{"n_layer": 14, "activation": "swiglu", "norm_place": "pre", "qk_norm": false, "init_std_up": 0.022, "init_out_by_depth": true}
Below are experts of layer 10 (counted from 0) of a mixture-of-experts language model. Rows are named router (the router's row for the expert), gate (a neuron's input weights, with its number), up (a neuron's input weights, with its number) and show model dimensions 0-255. Each number is 200 + 40 x the weight over its row's rms, rounded and kept within 0 to 999.
Before each expert's rows: "mostly gets" lists some tokens that are sent to it at least half of the time. This comes from a sample of Wikipedia text that the model never trained on.

# expert 0
mostly gets: "sp", "Personal", "qu", " gu", "oc", "b"
router,199,198,200,152,278,185,229,183,215,142,254,190,255,158,205,198,221,230,247,246,174,229,290,276,171,139,166,180,217,169,229,159,258,287,216,163,221,164,202,190,198,223,194,151,171,171,194,194,114,256,228,212,178,175,201,247,157,185,154,111,209,266,249,205,164,200,129,138,143,243,247,224,169,255,158,199,215,196,171,247,165,184,166,198,238,179,242,259,172,107,225,187,236,165,169,212,225,221,241,314,251,166,221,291,269,243,268,212,177,222,191,187,169,224,134,175,158,190,238,218,253,193,158,221,224,187,251,244,224,230,178,155,243,187,212,214,246,171,273,165,175,244,258,180,261,207,253,205,151,182,187,188,213,210,161,212,234,206,130,266,179,238,192,150,216,218,212,162,214,217,219,189,240,187,233,114,196,155,211,252,258,175,185,227,175,232,254,221,96,228,163,141,215,241,250,178,181,113,260,260,245,232,182,181,228,236,227,259,237,211,214,212,152,215,178,244,192,168,242,288,149,229,236,206,189,149,217,200,188,212,155,117,159,158,228,195,225,196,146,186,161,217,236,140,271,205,257,238,226,159,176,252,231,151,212,174
gate1,162,179,266,217,243,144,238,253,151,233,140,198,198,127,227,233,112,203,232,227,202,143,175,211,198,237,255,223,200,248,189,245,244,213,151,214,185,224,241,197,179,163,171,165,228,89,144,159,165,201,209,229,212,207,224,204,220,201,191,207,232,209,254,199,262,199,283,162,301,206,195,193,231,178,215,205,208,235,186,257,188,221,209,132,146,254,170,159,213,159,229,166,222,161,247,232,216,253,194,173,256,227,170,251,227,152,267,138,144,195,181,165,278,201,180,215,262,294,111,173,168,174,269,117,232,256,215,191,243,177,226,209,254,229,181,277,246,157,212,169,205,183,192,136,284,168,159,218,147,212,175,247,125,217,231,189,215,245,233,167,198,133,217,227,152,231,242,163,239,212,190,197,218,264,139,226,284,120,158,229,192,236,156,99,242,217,197,229,179,143,250,271,162,258,204,236,176,172,235,224,208,175,200,169,211,167,246,207,200,222,161,180,117,195,219,190,213,170,230,194,215,224,254,210,187,209,229,232,211,137,201,209,177,141,141,183,162,179,154,159,228,76,191,238,245,241,183,183,254,175,211,205,154,243,205,206
up1,181,221,182,230,233,235,315,159,132,149,215,196,216,202,220,232,208,213,235,186,258,130,193,148,213,236,230,204,218,191,156,222,214,150,155,202,200,245,184,271,162,346,204,226,202,165,208,259,180,226,249,195,203,204,229,194,245,266,154,224,216,224,185,153,218,208,216,185,182,197,189,182,193,127,213,208,210,258,249,249,227,246,168,192,184,223,195,228,149,157,149,193,151,218,207,302,259,175,170,226,201,138,188,233,208,180,216,253,100,210,234,224,202,188,180,208,243,171,184,151,210,154,248,240,157,195,232,211,133,190,166,200,175,163,208,207,153,211,259,265,182,237,216,157,204,197,209,159,192,171,239,204,214,253,227,248,177,290,157,255,242,209,269,203,283,135,207,167,193,197,193,182,198,229,147,233,238,232,245,210,205,219,272,202,197,206,183,174,170,215,231,176,285,103,174,254,172,116,218,165,164,196,259,196,141,212,189,258,193,200,218,190,96,199,239,73,158,190,159,195,189,192,191,202,214,216,175,230,206,92,174,221,166,207,216,214,303,245,176,204,256,216,133,240,202,179,181,194,218,132,199,295,100,220,211,160
gate2,166,203,183,210,213,203,136,170,234,204,296,240,187,225,226,183,222,193,177,195,150,133,134,119,135,155,193,183,149,146,103,194,203,156,156,233,226,192,278,174,161,208,203,183,223,228,171,240,178,242,224,157,228,171,211,229,176,165,91,241,193,267,250,232,218,191,171,180,114,167,205,226,251,165,230,249,201,160,226,235,201,244,183,214,195,258,203,166,227,136,250,236,271,159,145,218,224,270,172,167,235,144,255,160,147,206,288,242,248,304,218,232,157,157,163,216,187,262,183,250,175,237,210,208,172,174,274,233,178,227,222,255,202,229,231,255,180,246,136,173,59,190,195,275,264,164,221,202,181,189,183,185,225,160,187,228,209,148,208,169,248,233,244,218,171,163,227,160,255,220,219,166,206,190,237,140,247,242,217,148,222,222,221,191,240,254,238,168,158,220,215,187,176,244,82,214,178,183,210,256,227,173,205,228,259,212,154,181,187,183,200,174,194,245,156,204,160,218,187,210,268,270,229,179,169,203,212,202,159,256,229,111,144,173,211,233,187,226,186,241,208,210,222,189,168,230,270,195,287,193,185,134,191,254,195,216
up2,139,237,151,254,275,224,191,246,186,164,186,231,248,218,166,239,213,144,138,225,215,233,263,234,173,213,225,210,154,179,283,244,160,177,198,207,189,89,206,224,207,231,224,247,128,184,220,270,225,213,198,154,192,224,210,183,204,139,270,276,214,195,185,227,212,180,218,238,223,231,195,217,208,206,157,196,223,178,244,152,98,206,184,206,200,172,240,231,245,220,158,203,239,273,259,233,179,112,200,214,198,209,189,207,135,198,199,214,253,152,171,176,162,183,215,272,245,177,86,256,201,208,240,167,203,165,256,191,198,135,168,126,192,212,162,160,193,151,179,191,244,195,267,212,179,221,212,209,192,204,221,244,194,176,260,196,156,230,222,227,214,165,184,281,162,127,189,183,182,188,145,116,269,212,138,166,159,167,271,181,193,211,219,118,211,208,193,205,149,163,171,236,191,172,263,215,181,216,169,248,204,195,177,245,191,184,162,283,240,219,188,290,216,281,219,158,181,232,256,197,250,226,204,197,177,173,302,151,207,145,210,164,254,194,245,134,133,210,215,221,154,232,183,134,253,114,210,273,169,234,228,141,113,225,230,175
gate3,140,221,256,231,227,156,173,167,179,140,197,204,224,251,246,173,149,119,200,202,207,282,156,196,213,231,267,257,223,158,168,188,285,181,228,234,167,224,216,206,153,209,131,253,194,240,223,193,267,179,211,157,230,214,186,250,197,139,182,244,198,238,280,190,302,239,185,201,181,211,266,207,188,287,137,207,209,165,145,262,256,146,80,166,213,158,51,247,198,209,154,228,218,266,228,204,236,205,205,158,159,210,232,207,240,235,223,237,191,216,209,203,213,251,223,233,219,253,224,190,247,191,197,226,217,222,211,177,166,208,201,258,198,222,173,243,149,212,190,201,220,222,240,253,242,162,217,212,195,218,240,184,192,156,169,149,185,253,173,164,231,164,167,227,158,212,207,208,188,176,195,153,171,130,303,206,276,189,298,170,213,167,204,162,206,212,91,276,215,252,271,155,229,188,192,219,141,175,222,256,164,215,180,217,192,191,191,213,229,196,194,144,234,203,141,174,200,148,207,191,271,101,168,253,155,197,240,181,144,197,268,172,142,207,220,237,224,220,161,177,171,226,146,270,185,150,200,210,245,226,183,136,197,177,202,259
up3,172,183,185,230,199,245,245,237,235,203,233,197,185,223,199,250,169,75,257,151,215,151,188,183,202,169,227,89,169,230,232,179,249,170,150,201,253,208,241,199,161,222,275,198,213,217,274,130,192,211,172,216,259,194,201,215,194,233,149,230,228,166,158,168,186,146,224,140,247,239,168,177,157,224,269,172,177,209,235,221,206,240,227,196,166,227,235,132,293,247,171,254,175,167,182,152,136,238,265,227,253,189,233,206,237,136,177,230,221,169,171,214,244,157,176,231,189,185,208,203,271,196,173,190,198,169,199,274,224,212,163,192,188,227,226,242,173,226,218,257,259,203,235,255,188,215,202,141,215,181,61,260,239,133,207,170,219,128,228,227,263,177,160,179,256,178,131,239,136,141,226,175,128,168,208,117,166,222,215,147,241,255,177,218,206,231,244,141,182,215,144,140,186,247,99,157,234,217,160,187,179,179,230,158,190,163,183,188,183,148,161,174,158,194,223,218,233,108,219,195,222,201,153,213,271,197,263,179,157,229,198,204,166,213,252,190,204,239,164,149,186,200,279,178,180,265,186,191,230,147,131,146,250,193,245,241
gate4,189,225,209,185,231,178,206,179,143,211,236,148,201,159,203,161,241,196,154,239,160,209,157,170,171,137,294,114,231,171,265,214,271,237,171,235,121,205,227,206,241,191,197,247,219,115,157,191,174,230,226,196,246,193,234,205,193,222,199,245,235,210,195,229,155,255,228,178,205,165,209,263,194,164,250,223,241,154,108,202,128,214,152,247,206,236,155,217,254,104,114,169,233,228,177,140,177,217,225,201,280,237,252,150,193,187,180,198,242,260,224,224,213,173,191,224,206,207,154,185,159,194,123,178,208,266,230,133,267,238,217,213,166,210,246,210,215,205,236,221,285,194,141,185,225,277,228,191,222,269,198,197,160,284,219,196,195,164,253,210,157,149,206,195,143,194,166,130,216,237,161,184,224,146,225,184,208,243,179,186,175,190,239,211,223,234,187,65,201,146,110,184,162,240,242,212,230,181,293,227,197,167,267,198,278,170,202,191,260,220,259,248,193,191,206,218,172,189,168,208,311,198,209,213,180,141,182,211,254,185,212,149,206,169,85,198,193,207,132,209,199,158,203,287,248,213,201,212,220,186,222,220,246,164,149,187
up4,205,235,194,203,202,200,179,149,122,154,237,187,159,172,205,218,218,126,188,152,115,184,182,191,182,186,188,233,216,157,233,193,206,168,185,240,253,165,123,165,200,178,245,150,173,199,198,229,125,167,211,190,173,189,237,177,190,268,259,164,135,211,172,178,244,226,316,174,161,212,199,215,166,221,254,157,197,196,219,189,224,155,253,213,216,179,203,150,258,182,98,194,199,238,204,189,223,153,238,175,228,180,220,204,226,201,216,198,78,164,173,173,166,222,138,206,145,184,197,182,234,214,218,189,174,202,167,229,191,146,260,192,116,231,148,172,250,173,192,207,265,277,190,197,182,110,246,278,183,266,202,290,154,186,147,193,194,195,191,186,214,246,183,161,152,230,230,171,231,204,248,215,229,222,150,197,212,198,246,217,221,173,286,144,142,244,177,232,271,285,237,117,165,225,240,179,195,252,165,209,226,248,165,242,214,157,214,119,143,248,108,199,288,177,211,208,137,214,243,225,267,204,174,230,189,151,207,180,225,216,249,236,182,219,200,193,246,208,202,72,185,176,237,217,103,193,132,206,200,218,131,151,180,178,165,246
gate5,273,189,233,160,186,235,206,226,212,200,221,176,208,246,156,192,94,206,175,259,182,223,184,182,196,168,241,273,156,124,259,269,179,223,214,231,239,181,176,294,216,197,182,156,210,259,141,191,168,171,139,147,264,180,188,168,103,218,228,234,197,233,196,155,214,242,222,180,231,169,239,159,192,229,257,225,136,217,142,229,152,180,130,185,63,216,177,126,242,204,199,175,210,153,194,171,200,166,186,183,166,155,169,196,232,205,226,171,223,242,177,210,197,274,145,204,165,198,181,173,198,214,195,191,236,74,175,174,171,197,162,191,155,296,259,240,241,224,193,195,231,212,217,198,203,252,223,148,197,263,218,289,203,154,185,158,212,168,189,214,183,169,105,275,189,222,154,230,177,198,188,229,242,169,221,242,146,137,215,266,222,166,190,131,198,185,226,201,270,223,94,222,125,180,193,240,211,235,243,220,244,159,127,240,194,171,198,218,184,145,184,195,196,198,276,249,207,205,201,243,202,177,198,268,226,186,232,241,195,154,254,164,207,193,195,194,236,149,186,173,164,287,211,102,166,231,196,218,184,139,264,184,179,146,241,238
up5,121,147,143,113,219,256,215,117,208,238,264,243,215,227,210,220,202,242,226,187,147,163,230,142,203,159,242,177,195,170,222,165,225,239,191,173,147,98,246,234,209,179,198,185,206,258,252,239,232,243,152,170,184,226,256,170,177,223,169,169,205,181,225,138,199,165,200,219,217,203,169,274,165,237,174,295,124,226,151,284,149,182,188,200,262,190,221,232,229,185,159,225,239,249,220,177,232,180,277,165,244,147,204,212,143,202,160,248,186,248,238,235,147,188,157,202,200,205,230,224,239,123,222,222,212,207,308,230,199,165,175,242,207,181,190,221,217,242,240,148,132,232,185,183,198,215,135,217,149,199,245,131,203,251,210,239,156,287,169,310,210,188,126,243,168,196,136,212,246,192,234,244,227,239,163,219,225,164,206,223,197,276,174,207,227,219,234,180,199,156,183,180,144,181,184,205,205,178,207,184,281,195,187,139,232,143,179,156,165,166,169,211,147,177,194,274,184,260,175,238,212,251,248,134,204,201,193,167,177,181,233,150,222,170,254,172,156,148,239,180,121,268,149,145,220,179,219,101,248,170,157,195,260,225,162,217
gate6,181,211,195,168,264,161,174,160,260,187,215,161,242,228,204,189,178,156,246,198,169,194,198,174,181,174,247,176,233,153,235,178,211,181,181,252,207,240,143,240,179,270,196,195,195,177,213,251,223,185,184,164,163,213,189,156,213,168,90,192,187,156,238,198,178,196,169,207,234,216,179,255,220,225,163,241,233,260,177,219,229,195,182,195,288,89,222,280,198,217,207,205,148,220,210,209,154,289,120,241,255,175,183,186,251,234,263,139,207,251,224,262,94,194,185,263,175,149,181,175,213,180,182,117,156,157,260,159,199,188,127,203,266,194,175,226,200,230,264,175,239,134,204,172,208,205,211,255,228,192,210,292,160,128,192,251,280,151,196,277,164,207,242,236,205,189,189,226,247,275,229,288,251,253,261,203,244,154,186,122,231,203,239,203,182,144,282,163,183,219,250,172,224,218,249,210,168,145,216,239,145,192,217,220,308,196,225,201,202,241,198,185,154,258,153,242,120,181,184,239,166,248,204,164,174,171,228,221,200,169,199,220,194,210,282,174,236,193,188,180,202,190,205,187,195,216,210,262,205,145,195,125,264,245,278,236
up6,189,156,256,244,180,221,199,133,124,231,140,149,183,254,150,231,216,200,262,192,222,283,174,113,240,208,142,185,197,186,124,182,196,134,198,207,168,147,264,245,174,255,180,124,176,211,164,166,195,234,195,232,206,212,228,189,216,180,205,149,171,221,172,250,211,146,263,203,178,101,227,237,200,207,146,176,227,190,137,134,194,201,212,139,136,297,221,277,219,174,209,205,227,199,160,200,177,210,179,202,194,263,126,222,146,163,183,166,242,158,226,175,98,192,143,201,263,137,175,231,162,207,223,250,214,197,212,162,203,231,204,189,273,192,115,209,166,183,187,178,235,200,243,220,233,249,150,230,135,165,273,167,249,161,275,223,151,137,166,150,220,156,186,184,221,260,134,225,211,202,246,93,152,242,213,189,212,193,213,235,192,234,166,220,132,213,219,286,176,216,159,104,201,216,180,186,149,166,161,171,188,224,202,145,213,190,179,206,223,221,210,255,239,248,183,162,206,242,200,185,171,153,227,231,218,149,243,211,141,182,244,186,145,145,244,213,229,188,264,186,156,207,193,217,233,98,220,282,165,210,191,167,206,142,208,199